Below are experts of layer 4 (counted from 0) of a mixture-of-experts language model. Rows are named router (the router's row for the expert), gate (a neuron's input weights, with its number), up (a neuron's input weights, with its number), down (a neuron's output weights, with its number) and show model dimensions 0-127. Each number is 128 + 24 x the weight over its row's rms, rounded and kept within 0 to 255. Numbers have three digits each.
After each expert's rows: "comes before" lists some tokens at least twice as common just after its tokens as in all text. This comes from a sample of Wikipedia text that the model never trained on. Tokens count by the router's weight.

# expert 60
router:142113148154086123143125144126103107129128109145096154105169116138105126166132098128155141110123108174132135114142157149098140130161162148159145137126180151118115108111091139101113106140147103120144122102102073135092163152136122109172145125177152153129132119113084158117110122153088104163148129143122178117164132126089128183171098133154137155140140114130138083107108101103127145166103
gate2:120121138115134119153151150110114163127160120112144171101145138120113100132190125127079120160137112117120148132114160117093111139080132147134133124127129113148147119150106112113109083120137090129121116103139184156080116135138120142152196191143144107172117139140182177098102126148131139113122134164147138155136131105100123145165095151158137130140099117111148180097116120146126154099146
up2:127100124128142126130136110141099121135136108139089141112167092141123102168141108143120162129168170141114123147142132092150100179162137160166140172152143096086164161172124141108090120143177150165106135115103120146108127146159117114119127152090129163106146126143101122139141135148149126122145171115140128156105139099111097152094173112100133102153172116107078086109146144128171119127129
down2:149169125129122102158129151090144104125154141090108100089130115153132145113105127113140102147100157089138117127130153136153146102126141117116152133108163155052088137148144160113128152157120118073180111124120088106123140123119126156121135142130096145100137143179102101123139120114122176157125128139107069119167106134090130148112136131106107115108155179162084093123118133139096136150115
comes before: ",", ".", " he", " and", " in", " it"

# expert 211
router:103114139104121140069111138139150157125126132128083127108155118140119159155115091144110132103184122162127081077163093125131090130120147136171102169159148127122127152097110173151092110123137078119084090119131128141110116121150086166137182146110153117116099104127101113097138140146117124160134150102149132131133140119111119174105139122141130174093105121105135095169122124105131140111130
gate0:190137118105152171138120122090086135124066156142128124166193094137144131137127177111121093130108137129123085121105114150123120159142132106127090089156124114134126145147154128145104113085125160144100144101128145133153148114147102147124115101111111089135146094161089138130112136166129081134146110114121125092110118107113100114117154144153104185141155117091143107121143128145147175144119
up0:111118128140138093116137137149106137086127114114102134100139144101108081113138128110147096087141135143102095098127134122112110127133086124162172178124139100127157113136099094111143081127136137166112148122124141190111111104144111153170130166157129185121119106098125183116167136095151128152134116143150147120092125102119153132142122161128077121132103153197152093126126102133133151115138
down0:115148147123090118146159130126131163144163153191137143120139133130108113162094161124162146102155080160085101152144158123114110133131136083115100093150120101109164124149161117135109101141149130124106141137124137072131119167168140119146123131147120154164147128074143104130105107087123129139152120181156127123107108128124109148131104133131153117161087140099140121064116129162098143120165
comes before: " |", ",", " (", " /", ")", " City"

# expert 189
router:169143111119140141178105094123149099113102095183121113123124126150087099165126149132148132165106114144105159143154106111131157127126164165142131137164114113124112111125161099131130157122150134113111101154148154115146112162131101089168117164135135081152101092104156088120129164118124156098147174168105152113138159123084143124137079104175152118124086130136087147112125125120125119121133
gate4:120121152122135134165128130106122137125131141086140136104106168123106104113133137138150100059109118119100148132093103121146124125120124101113143130097165091145130128109113118108165116154124102140114129159145149117134123142101104143144136148115130102116102103152122148157187105146152147157082131083146201081099149168170158160121152130148149127154125086121140115195127150094104110142110
up4:147114110078109148185145144080169142109136122146131144159149104130163139158151125154080131144103130118141120174085121141124132165134089149160131141121104150122117105132146132129115089123123153101130124147099167118183102107091133139143131140135141148129137150127148121076105119095135138093102161163090106146117114081160121167101137138141104163127176137168141096102146125104144133113153
down4:095139167122126114050202134157142133126089115102120145149115143155123132113142119163146117119116108154116122101118087134099090119150124093160113116074140138158115101119135120191118122144104127175124165142145133105112153149144134143127152119079132135104150106165129113119121119166129156124119173139131160113130121139132104123115142115133142113129106138060112150120102146090157165111157
comes before: "1", "2", "3", "4", "5", "6"

# expert 4
router:121128141132111106170134143159117175096151118102175139116129090154093111124121096081107115092136143149121185158156111170121085110141157150162139098105121088156136110158101116082174122150133136169096109108149118122115148132153118126143115135151188129123132163118115150123142137105094079116132128110118153127128113124114119175104094158184120115152103127107119125100120145120154119121124
gate6:133163129140094110128124126140086136147122084145113121112074134143137148116153117163131130079117151079067152141163111115113103134122121133129110150109117134153088165130140118080144129129152073136112120180087126130139160107120109164125122117128135102104142105105174166112099085127110131143150139140096116107110083116124090144141096132107156111082144162148114137152121145131078152155132
up6:075089089113112132138161096149145160124102149122134115158191083132096105164128135126126106104112167140122128141131136158124113116121132121104137115138137093128154138157138139142119168153094121165154143120100136128087124143119102133162128145153160176182129157156151119126130131144139117101115113143140184152154144150146128148059150145143136125175153143125150163118154115152108105179128
down6:095122119119166122140137163142153119140119107150157115148093050102111114139088152075116136134138135168110096136182087170129123091166135147145120122107153088153150125107133113101156124099138112163104112070147144122123163128126134149109112114118160156151077156142132093131168129154120092112150123110155147135110121110149101134107147159138123163146123153128136156100139114172131127129119
comes before: " the", " a", " United", " city", " New", " same"

# expert 103
router:093131123096110143136143123153097177122150152126102092162133130118159110166130158109166114121164144085153104151119158078119144102102107163144156138141102151125158100142147100143101167098106136118164192117088076117141147115117125134080161104097113123152104126140106136126140101125168142103135155134124100143141118096115154114129121180083149155147136138147132119102108106130111105143142
gate4:148140113128129109145154147122130167122167151123137086118147143100122141094108131123136189114121116115108130163108133143165141132148117107129136135151091074139142113142151137122109155108135152131115122101111128093057134125090146115112134161161143114109158109144139165171093108115156110115155126115140104107140122076134148100084154148124180127156111143135063131171114150090114096155101
up4:159123151090122125145126134121146116091111096080080125116134101134166138153141103082136115094120088161122141128138106169121161113163125142076121114126149140161109116103086130114124089079114179108134109149134150141129135116117124118138104117145116136154128100155141156141134165146100107129108149102131155183152071181131126142139133108126127153074099089155140139121094123115125128170135
down4:069128140114152111140107071118151150161089185121097114128185106097143119086137155075161153087111107143150115143130147124103134140126101124083170126149140131145090143153155159126144129173107099155126129107135122138122135118119107126109129148117126121136100075132101139134101117129112138131136123149115074183131114131135062144123113177116146122106136151147122123159115096127116131127132
comes before: "|", "==", "-", "\n", " ==", "==="

# expert 11
router:108112086138141112140172129144145119100108132130115103117100120144092102157126167142125091191123122151131143117095098132156104158158149121179114156148136121149147125124111127148096146122098145157100147165097139151111076148150127116152118169069117135115128114135170138131160159145097160082129121153117139133092136129102152112152139073138167146126110135122135106169156144131153078120123
gate1:110160099116148137110085115123101128116120136122096117116161132106130089118165112130134162136143116119115107139115096128115163117115153050115087139148101105124114173147117113142127124137132132182161153133092138134131180109134127138156155148118157102140115136127128109150149121109122155119057102128134132121097096105103079091141189066137126131111127137109154082159127153150121129140143
up1:126106124179116162154150141108151172149109117071115148159157117153107129129135132118166096152131144115160153093124129139158129143127088149103164092119135099130111149105106125113105160122108102099149113094183154097126152112138157132098162159109141171125169134099092137114145132152091109096153142149106161108160160153111161135089129188144111137130157136116106148137135096119138135117121
down1:158133149140096095137123130097195151113098130161124112125106167125130184143132133107101075122125098131144095112068131121100140088092105165105114143152153160142119141160126142130092133117111138150089107144120102097128122163124131149120140109133175126188149123100164156098127123137143126156118127124166134119127071123131129134129117158135124195129125109120087131098138139137113099126154
comes before: "1", "2", "9", "3", "0", "4"

# expert 232
router:093098154104102103162106122154116099104096097107092109157092115144151111142095098112144094093103113160139109156141103144124087101160140115154148162159149153152140086093151099109122148127140130097110100147106157097119169164100095102155102160157100129135110131098104116106135122153113106111144152106096123111125161128102101098166110135147149159095113125161121154154097124115119097118120
gate0:181149104165130141138137151108121139169135135120150163107117109098102150101150119153097135083110096117117148158140141150097150152151124214137092143140119080102145125130123140133137121106102152147147143099118074152112124142148117145141181132142133123131132136131097133153165106105141140164143108150132138112138101130103158081137141156173139091153133127136136159138169080102104105121159
up0:114140091067123142090115160097149163123121140150101120107102095138133122065153123128069115151119157115112137137102151087118121103108123171111118131102128127094142112148149130118113155131145147132122136138084139123116113129133153148125130139053151150148101126170166140101105136142116084131101126125130147102110110065092137127157181107171118116134163123136148127093126135121160138115153
down0:144151113125137157095117100160103136142095108129159132146145145170135137150145133161140143125132138116163141093129123147149155128132131148137127149139185158142150144119125127075089122136142119120158136099159126127121088119097111156142134103143125116096100123120101079123153152124146097123102132121086185163165167162101109175122130096098122060109154132131112144122112085169127168171123
comes before: ",", ".", " States", "9", "–", ";"

# expert 215
router:099130120115124128153133135145131119130160137103124129137156143167100138134117175142124109120121153146138139110120127117139098192173149137154116156109161142127150106171143094138156171156173152165143134180104157121123067128146094119142100149099116162134176134108145149156139101160121181100114102159139084150144148087118124108141122083138120143116147139146159141147141125139159103144089
gate0:116150091151133135122128117125129135140096134142154134111143153174111116101155147096127126122088163141116113169144109080091109163141162090103127095133104118156145128174133117114163136130115164103142162179141103100156160070101125128169124131064094163134148148141111121159128148139094139143140093154118106156105129105085104115115106155139124099132092146131131146150144139142149137149085
up0:100155094124126151118107119123111109112123112149123115163139168159072079118125142179141150102161101135117093051147076144103122135099126124101132151108156132150131146163163116098142134161146137166110135108095138117141110100140139137127134127104156145140116147160120093152131108097116117121152163105130163147112129163087148080105096122093158161151168141121136119160128136122093132113138
down0:145119155131153153137137142120162104134119158153159089108135143132146158066126124122113072150117120133107131130099143107138104121102141155128094136115176136151089130092168112144157145119094141178078167093121155121089118149120157164097123134130164141168134116104148123159171115129139137179143137098125158153140137140142096155148150142102143151104125105104100135166094129142107119096158
comes before: "9", "0", "8", "1", "7", "6"

# expert 148
router:105095127105116145118116127119153137154119140115140155103185126126076119169124081137126143108106153136124097087150103139110123123164153172095078121137147097097107162088122108144105113142144122125137091122134101117075150143144085134147163103165176145121128106131076111127132121144108065159147147109116109119142123156133129180095116146125159124128087120129117122132125132142158163101123
gate0:125128137115137142148127114134106168128142091131149187168087182087108107145101082129134145121114101142161113125090145106123153154155112145150137121121110138133157113150145114113108167091117152133170120099143116151130107143154110130093109108132160138104148138110147159117118132114116102127108148105140138116116171177114125176156133084112131108197125097136094169120113163118097131102172
up0:085152097081149117147117120176139166143144118149073141167150108123137149105126156131169137126117113086112083106105162107098152097122131184119131135161110151144118094094135150153184136152134121158138145088100116121122114143090123155156105129116097116158179108087101150126103119099103116132131174169152135143118140118116165131083125144131124138114131149139114114119128133136144132098158
down0:166129108113110092149135125084112114107137135108139113080105111125170105123114107167125130140147119073143109143110119134151116117143141151111134119100156133099113116152119114129104084085162133114117151147065128116167092097083168097152107093128131143131142116106133135132116133132109144125083113097119100117141137085142090109159092118178172142109131136186143128162093103117146147097121
comes before: ",", ".", " and", "'", " in", " ("

# expert 22
router:091135117100132156098135136130129126123132164116093109148117165175084128146116128125141093142158106118135155097128096180149096172138100103164114154095151128149142087113114097107086127122167118141153115110130151127118145136127121096151090161163099146130155155123119114151091090156109144113103096168164083110169133146152140097164164109130114166115123120150164103147121130126156135144118
gate3:150116142121100119181100123182142114129124129123156139116148127110112124120124148126105119105128149142152171125154144144142155127132095093135163156082111108122132129136074115131126171117169172134111094116120108117146164137152116121069098127151150114118149108159179090120100115074137118161100114106095099152141093121138162086150117183125137122150107146120124180127144122110141164132144
up3:145142125138143164091116135111111130064128142116128139108122135136180146106140142136164114117117137132169103150073079188138131158167140141114166136113120147146155118139139187126147077128146137166146106148174101142067112098109095115116136137112120101104105099127115142152112174115122150138079150137158175161136136121126107138149114140114083132122162138135106135121114127125115146110135
down3:160101150148106112181139167143159127155161141136128156126092128071147119155106096149121151130117127169114117112106131151172133145111189135125084143069155100110120116144099107108119166166087107121157167130139094128131151132110113099138135126166131121127132137177139094109132129132118114100150090105143114154157134131113137135143093143086140130133106151139121172195133113138126125121123
comes before: ".", " |", "–", "0", "5", ";"

# expert 9
router:103157140075095086082102149144137116144143142105092101155095173100115135138130170119139106128127108125149098168152087172138124153168143124160119165117136175153147088102155139140109146118136136097089116129146132112125106156073125099105154124111102138129150139081106153112151130120146094163153080138134149134129149121146134131131131154144129185109160150149110161145121144150129112130137
gate2:113136146127212129151160171078128116113132174118146104111118139143144119143138171115148161140135091152110137136050132110142104126129140107137108113117146115116120138171103107105126093130090145146104142100132101139120130112168115103102085135142119163118122163146098132148118136122083120140102097135117111131164154112104123132142113159121107090142176141146171113091146100147110108090133
up2:113098102141132150117073126096138144156113154119153143116123145091134143122141107088145083154126122117160142123106117141114093140129169093173062159125124123088114138136135141139137085131183090113114131165104117155170117123110107131122116132141145173167117178123152129086148138155096118141126128119147107128145129163116151142145140159124158182120113118121166144162169115140140135116079
down2:146112103166106161160161156144074145100124142099117177120117121150119162140147163118139158157122143177129121129092121093120085104089137088126132139099134136175140089130153115081081153109173102135160170132141140144098153123119114079134113131127147131100130137159122107135151129121086146133143114126159136115144154098113110109161117148122151142157123120152102175089114166140113139128135
comes before: " ", ")", "}", "L", "ST", "D"

# expert 31
router:133154128111108145119154141132089088120144129122115112113127090145103129127167138096128140137113104103118167107142123108114126118166156106110158087146164155118103165098170083108153144131186147176167113194110138102098087152136096142128112136157101120135167147104117142105146096097139130107143145143089143124151139114138108129122123087175102156113153143139147144104118172114098152139132
gate3:104100161132122156117131115147125129116127113132142098101107134157167122149109105143140131109128081118118140138129102151144145115141105105108156163134121138133137096151137129135141165091104133095151151089143142118142138124123102079128081114166118121109141116110167099112122124124119158087065114083158151107117102114155187126093148133118150147140157129089180089115114170131124146187178
up3:127141129114162090152134116151179099145101177126152120173156093165098113116114125129106124137155129090154145126123146168113120130138129165118155100121129115134142146128134131147142129146115174149111152132139093079101093184073127126128095167126130153129129142088094193124145148143129090102137133126106150154129085126128177149132113140106118132079165111115142116134146149144098119093112
down3:060103097093098149079141121115131105134160099105145102130124096146149129114111108180171140095151089127147151102116102094173125092111108099135135150120106126122103126125136097148114097146110141131127139146136102099096152088140092144130149141179156104084122137134134119142122151119144112181150110163137141138080170125160147158152135135118128118180103123120144115148165126149136117139116
comes before: "s", "0", "9", "1", "8", "7"

# expert 154
router:116114119103149121158122088140104115105092116134087111144090139151058122148130165143166096137132116143130143110150087146138113173102123127149100156129113129127133112149117145106119133109127121133151138156125135130138121178114113099173086163071120108132119128112153094150063113152101172143081157165131164098145147131119157092151127095163133141147099149103097121141118120124097138134127
gate3:168148103130180182078131138157133147094134126115128135093096122146119096102171123111097110147115119132131103158101111129133175101085155119106112150127113166159116115144137133190122129123131139118097144131106133120109122106149101167138146139104122112125092102118105147132163120111153178167081116137161093108132096114136113100106111090125189106130135149106100104156135130116142118160139
up3:081154142130139096147134131131157124106124140092091128121109151102093167084117121124122131163137128100174127108123088117088135150112132148125121086099093118099113165143116071151165129120158144107134154142094116097105156148160167120155112126070120133101098093147114096135085087109152115162116129163143125144105126119140142122156078094140134121133154123120178138098140137094126129144110
down3:138135143130155124123098170131106138129095119138137151099103116118138079133066144115163110157109130143099132094114099104104132114155127148168126141149122137123090151125130156129109113145116164115164159137189126102156099118151124155122103170119123122124122075099110116136159100156167120140119160179161129103110154136110108091116133118171134134122118151125135135189107164116138070113093
comes before: "1", "2", "3", " |", "4", "5"

# expert 180
router:119140090152129155145168121118140167096128149098096093147111104167139132163122166110148121125175163102146153166097122092110124129101100140136132146116104134150142095152101112120117086141108127138140183153102124109160133100113113107130114092132124117167102134131073088163140133131129113127145139142118105115091155136094101167163097168121148161126122104155113140142117105158147165181127
gate3:132155131123138112131170135113151118173142093138113127152100130152102115111153133138119094125138134118171143143165140102095132111031143125113119123070089139107142101151133180170098104108125126147146138136129140150143103105137136170110105157106142093145077132126089151137103118117110120130165170143159134121108099134178133153132113105116167151109151128099122124162116146111120090122138
up3:122135148108096138125146125113124136126167166106161097125168120146173111137117156119162114102130133131156101133081153125134125128116121126133117156120105112148157106100141150130133121141105163107098130152151102082145148176184101133112116140145113148162134130144149170067126133118114134142172152174129117088097135131139121127112147178156091120134136087128175135139117089125074176161142
down3:093119136128154141155132110136117125168120121119089145129097120121128155098131129132127158124138113071105155142136117110142109164114117132137144082169118131186147114116112145120117141191101119114115161099120107161122126111085142092160121158156125134149140137186107092138175136140122113115116170132118086129114127068144116107116128153144143133098066111161095125180160099132114154124133
comes before: "-", "|", "==", "\n", "=", "==="

# expert 244
router:102117108124123138152126108154094140107111127106083090177114107121116123144095152149154163119097089109144094165167126145085158137130111124141122113160129094124181096170126140149139143104106150130123152149124136141132145107142116106114128104092088106145084123109110093139103144134141125102115147147102076130125120065109101108135096152122130160123109093174131082126101094172143139139115
gate0:149139138105117131133124092121124153136130141187153120161155115124120115123155133160125100138102138115146151125113132136148143113136142135067078105091111110075145109123150127142104139165141149135137114134133126127097162119130098132143114140079125113152129139136164080165112140113098121150107154098106130149144053095118162116208147145113143130139106169110139069102161136133129150118140
up0:130111136125174116134109122145142140110192131102111073129127112115114131143131124140125095134141143157130140177190107173140134131083116122136087124151110127136087119140120138153131103139123122081143137098082069144120127132123156159088156114122147125101104103124141129085152142102098108117155136128078137108139144138142129122102151116090138158142103107128122109100112148209139122150095
down0:143133161153096149145146112122143109157127132147126154113120085157090112110165152109108103088122122113140142124119190134169140091096114129116151103183131120139123121104150104114100152104155115133169177119136089131125148132109089141140094097129147150131116150097131128154141137144085074136157180139120157162090118106096106109110140116150114165089118138142117119163181132143130157135112
comes before: "|", "-", " ", "\n", "==", "==="

# expert 125
router:128147110107137183097127116125147129120106116122097097153097167162060130096147139133113097135126106124145153088103083143151126142112111081155116178096151129144163100100156102138117138119150078122134120129120154093103159124152115121172098162142112121103154126100113094122095112163128132118133104159121116151131140088161139132147099096131156146094132148138176125139147140116140104177132
gate0:160116090156133149153123133148114140136096101147133113113086119138092085124143126158122157116131127104163149132105161120123103144120156130135098175170135121118125150088109175145161174150090137101127118129133094136140140091119146131141124148113088134135160115184071075160142126116151093161145122154153096131109122129129117129097148065141157151138188097147126115130127141143107127139127
up0:124130126118134119108115099138165160136123100100135074144129156158088090115139148071113171140164171134146130137113139152104144143142120145152103114119144108117130113091146138121164123142192138106128137168113137123110141142124118170135079148087159135194178175149147132132113101114131097125118127119134141119144172116147124125105095127155141117099110154136148158138143128136144160155069
down0:137130176100140134165099162142147154174124144159104100133146121152093114119103182166087110100114131138129121108127147102116121150162129144115143137097127148150113178118126123099135150139156144128117175134111101089099090144139120118118099106119114103127139134077137125119135133140138104094119144132139098133137146087144127130086137084164130197144154078192123150142140160102131111120120
comes before: " |", "–", "0", ".", ",", "5"

# expert 44
router:125140125093131164139120107157177124152111127109090097115093142135125099107172096149155142145139114054094188124135096154179118119167150125132128114095104114137127108099120102128158124132161126130130116128135155103118094121107166117135075133169111091118140143097167108123104153102137134096156136156108128144127107128142130101167115107142125148145108147144142130145121147096170182131155
gate3:131163092132123094097140104142200101122121173136166105133113116088141070110101140119127158173147141117137101119171107139123160123134111146107178125133111105155112109110131138113115160108141100150134125162083102101121104119113135140086115132161143120149147088127108117106138166078135129145140163159130107105079113126142108142104111129111141116086148121169141123126151137119175090131109
up3:121118088116128154080156139121117151130169143130126101138108146117095133142113152135131093155133112119118126124110119179130076129105154100133198143095134136142193132120139159139117176129136137155154153120159160174076130148105121142165076136113106125094148115123191106140117110148144148125119114142126140168097150128160128141130137105136165136110122136109088073131140150122116102140136
down3:081145132149108117107101111129081143108105121124107133118125116125108095143129139137133111113132159174180081120132146112095141145112103159153133127125067096112140105133133129136123163111130135090166118111108134124141136131182108130131144096102155140133183121118131124131134128131133086141178141092102072114189135163077180107107148155108158135112133102132151128102174114118122106138128
comes before: "0", "1", "2", "9", "th", " years"

# expert 194
router:146129113129104161155117131094079121136105117134103158117189133154069128142176105130137136114128106132148125090152127117098122135178147164132162117122150159105129135082140135125120130121163119095166099079105102119094156161184121141170163119176121145121104124131070093129112118169123093150142135140111138131160146099111097146158131130134149130121145096144120127095130113152123125138120
gate1:136098119105150095141184149138118136095143081142128133126158113180140152119167175144099140154142110142125085151119125099097118140145170144156158130190121153110184129125108184111101169119104126164141150128110160140155148145153114158081142121113139145109174167144108112136118141189108134125157142124137136126130129135120141113103121127166139130151134101158129118117148138148094141101135
up1:111130115127130112116149153137110171167131178149086150114162143121103102140133110148136168155125165113134147150131120116148160108075127179126119155138173177101124148134135157156123123088154137099123155100072121136091096139117148124126147162102101140151126121085167142122108087142128090174110132120169118164129134101131087131139144109145072162130126113117104141122144114102148134135146
down1:132154155161095149133130138128176089123131179159118156135101097167147097104112129123073095118156094132147131125120105167110139084110122121152142120116161143118163135162120133111123157125100157181140144111125119142090149115141093104128087142093101153131151099160135188156129163131154135109104147146116121126138130139116095130137085134078108120123107151145091071131138140102137140138138
comes before: ",", ".", " and", "'", " to", " in"

# expert 207
router:138136150124130160154112102148135134163105109098115120155100110134130129100165101169149177118106131063077180067169096141163146094175152162139095123087125145149111100095151083105102139130152117134147109111121137108098145130114123115144114146169108117108128108111167111101118146118131092105158109149123149128129112153134156109167101105118137145126103110136149143112123144121159140151136
gate1:126150152129101108127100127128159158164117125118159103169141189130153164075136117124121100145078173131142145084135108084119126140078187137133126112084111132133124149155123140131139126143106112152106143159156124107132110087108134134109139155103123081114136106147163158100121109106130109144086142123132127125119112130115187088114099126142142148118106122155098189144160130112102141124143
up1:096129114116132145130137127128091124140113111119121137134137101116108147152165136124139130125170105146119126146175121083088110132142082134103114176158105167143081114130160122162138178091157126157107104151133149062107126126163111180165150129122123142133135163148145143111181123161154101119132101116110141141101089173121080131160135113098121148124115098169090108131126130135114108146127
down1:145127129169089118108128144107113115114157121127143140089167125148148135114117133126113102127118189185114087143106138145132121102156146131095145140127143140107149105119142123098144128120136125098149115135122122148186125139176145153131114103101155183130118121147106154150160124136078130120096171107076161090157151141096060162123135128094096135126141098119152136108125137132092162098151
comes before: "0", " years", "%", "5", " of", " million"

# expert 121
router:116135138109098119129118155154100093146131166122134107153139106161132102111126148110115097115118125156134164106134114136132107140146140097142152127114153150098132150119170079098094152108161135153151124190093125109084079136127116127140089174104121160141152135095095171098148097134152157120140139159104115129156112075120109108153100103147146163105113102155157147116100097162139108138100
gate0:150144113166123093144140163105169092141125115140127141119156124143097163152134104115144131197121098170166097119114130167139146160159112148131119124127113130138151146157140159129103160121093117140120145123092150146104142154177175125117115136139143118144173131107122144110172079160123079083171143137146166101118152112067107120163113129126153147143124147126150111125131134150122143144157
up0:121124136139112159152128117097148101089101119079147100100131083142144133165134134118186145102129184130088099115132093137134143078133147124147179094131116131108127139113127111177126130118128123088149083121092140132083099114076139134146166160142123103124111121116127119114146149170118163139128103127097156142133125138143147121164155099113132135126133125103122071148103151085100084130124
down0:122138152083125109181101128117088141129182140113131141150103104135103111119159105166126197108124120075148103072096111120145157129108126132094116096140130142124124123109130134106110128155118128112100145103129085113178108082126130166106125135127116149156107132098096135152114150132141152176123141117139095143117136122110151133103073134142126110110126120119124166120167160148083155091157
comes before: "0", "1", "8", "9", "7", "6"

# expert 92
router:091101161103096103167098116154115099102097098096100109158098116149153112139095102105142100092110107159134106154148103143121097096159143116151146152155138158147140088089153096104129149129145132097104100141105160098114164156097097104157104162162098129129110118100113124113139117150119114109144148106098124116135161129099100101167106138147155159096111124160116158155094120117115100119119
gate0:197098109125144115143121177109135171134151170130155153135136140108159142149152146135113142123114099138071166088106161110149191142141131116139124137127137160162114131130137113153116146144141140118109159144145097192117144138140120110140148109109169141150120154198112099135135100118149102095128124138123124142113141113155128132100139119119124131090122152140170104133133140152112170106066
up0:144149109139122130095133104118131131113100162152113098136136156123108121154155127109117147126184089134070119118127154137113099117136121147094171125081118078133087123100121136119161102132119144117146107134109155125098140129145160128072124129101104125092132126112156156104157138150103102177113087135089149126132107127105115108140163143144216142102140090120117082160137107124148139140142
down0:104143119122113103149166150147097135160103128163154122130150101137165119134136122096122107108157101117126129139080174122142125142110164106136121078158081099107110131136174139085139141127107094123142130096088135142119135067140132105095068102117147112135106120139137151143114126139114108102092110101097141145132135144107150161154122096121125141156112158126125060084151127105103078117121
comes before: " |", " States", "9", "N", " Kingdom", "O"

# expert 43
router:122127156101105115181110140126128118113157106138131123124104142112082160167110116114148118139146081151167101131080088144142137157132141116121129164124169169142148101107178108140125142125125144119145116136120120082121174099102073103139119136181094130136126128128099089113143131140105083174127142093139119154128121136172152110147147120113147099105095134136115129176115127131168100108088
gate2:116132149128143117175119160098109155099134114126093123139143119112124145116119189092141126127179097129170112107109154091128123141130066150131152119126133151127127139160137130095151154116143127175087141132099094139137151092118109137128144129121136145121094176160071151075124098105093137163133174135099149159097136127098148146118151106126112147140119151104112097130155132086149142091111
up2:118091108151127114142156118143140186118113146112096079127151146135128140130134109115118131118159114109140153104139132158082101121143154164133144129141127109141091139138109104190169103184136124109138158140133107163145085149161141121166108113169111193154099109095096117115120129104157103118121107122164130159155157110134084178154105142101133136121146134160096123114156136091120135136134
down2:143115114142116148093146118159157136098122141105139112124091149123138102142111130134118113121087156100110117138144150122167098104133125133104095084128123085099196111184109096166187138094148109149139109182111107151093112132139155087152161132138129129100129150124092112122165135114125085142155129100127169176134141109103111070122138142117118132136159105126138137101123119152145150151126
comes before: ".", "S", ".,", " (", "°", "com"

# expert 57
router:073123126116087091154126107162107114128103105132115118152116115133135087123092118112128078121084133157165125149146083157092094091156151126123159136156125144158131080129162097122144151163145148107095111134147181096098157157089137106160076158155125115148115150111113137116135145115125097113161129088103116106114145107106122110156092147141134140107117167150130129132100125115111127102115
gate4:116113127176138133155125108093162141079167134166099134098152164105093117127142101149162130140134120156122154126113180093140114183096128072131133128120111143118112137163123154103126119144140121143121123157100165122143098140129126145098140102098124135180133166122134094140096132192103133128196143138107115130149094115116102125111110151134108093143119119128146154175144153097137130108124
up4:134160118150132117136180171136135122124106119152128160162159169124107161095137101115124130108086092152145142110151147096138118123137142137087135119103130133123084118144111168148114144114106132126095100124107117104111110104147124179081160110134138134122102123138102068121099169141166133108157126097113083158154092098099122146142113156143106112107172153155102111152135090114159119160159
down4:147169140136178084117140112138161159167114091141121081164143117091178106139128127112161102062118134121084116119122165116154127105107151099112178120099131147137147160153164126115168124144112135125125087137118089120136122107178118125134145139095116125169123111181165138123085134159136135119112113128186152116115122119120158140132117146105124116143100109137151130160102140108143123111117
comes before: " the", " ", " a", " his", " this", " an"

# expert 55
router:078099162093097090146138095156153098113113105093142133131093108146161103166101099097146095143123137141138122141165104163134095097145133118134123136139106114154161080082160093091125141133135133105107105122119155112109161158113118096153096154173126132104084141120120104135120109099119107105152118110082108105137150137110117090168089112139119152098098115144126126127107129121138089137093
gate3:135132094150121154127169109111109146114117127163086142086104138110133127108134133089095134159140163122121104157108109128133145158091170115107125105082119153132154098090150176145156169123120130087128125115146128160164161195151104161100124098104077100173122133115116119155109122103132139132095110140126148125123157116152121113084178109140127113148111110124160141094127090158125140129125
up3:137137155131114098148113106103140148069100145183156155131154106167134124154115166119169136169147117109160155089117135183133131127168136154142136146129133119106131143141160122104109122095130132093137120126133122153176125093124145125133177143114130124127135090135134143124124131155110098074104097169115118134163117142170141150115136086031115121148113141129134112137128114161116121134120
down3:085141079137128172134156106127115138121112108151092154096116095120088096120156125130167085141124094144141136128121134141119116124108159097162159141121156110143099145159111140074123120138131138095137144115107151109110134156147134159090145144076131128098175109099102142148146132151113145129166136128119114172172084140115125099124105135130159164143063094133151094156119103101152122146127
comes before: " the", " a", "′", " June", " March", " November"

# expert 2
router:102093157096101104168103116151116100108104099103101110162087120151155122148099100109141098097109110159143116143139097153125087094163131123151135158151148147140153081088146099102118155120151134106106099144109158098115160163092102096163102161161097129136110125100112118107137126150117113097137145105107125104137157145107107103162104126153142156094115115163115153158094123118113100107119
gate2:170141115107137100097148131108143120106169181142145160127153117136120135093170122154133107151130159085098163121113129132046133159134119138117122144135117141081133117102147119093124121113144132154143171140157134165100110122132177143114076129148145077117093160113115150137140110117122115157111117141132126092094124092131097134100135104126118111162137140097119130094150193106147124137106
up2:133147110153146172116077139137193156139156161128139124151174168119098131095112170137124119126111146121132134157120176154114149117093139174149132131107100172140153145156127144160137142160112147132106123134145141133162148133153143108103126145105131137187119130138140129133129127158146168104092161115171144152145108141143193168115171144108160131107143140111112102149130102138166129145104
down2:101147158109176131141132148091131139122152150153095140126115163182074117114162080165091101136128097162124098112115139108102130142124116113152131134119160138106140133156147141152098087104095123119157119129160136137111136147089152109108114111132160152104143128124127097094097164110085126128113086105131110139118168107094179150126158108143112124131161111073121123128088126171136139159125
comes before: "0", " |", "9", "5", ".", "3"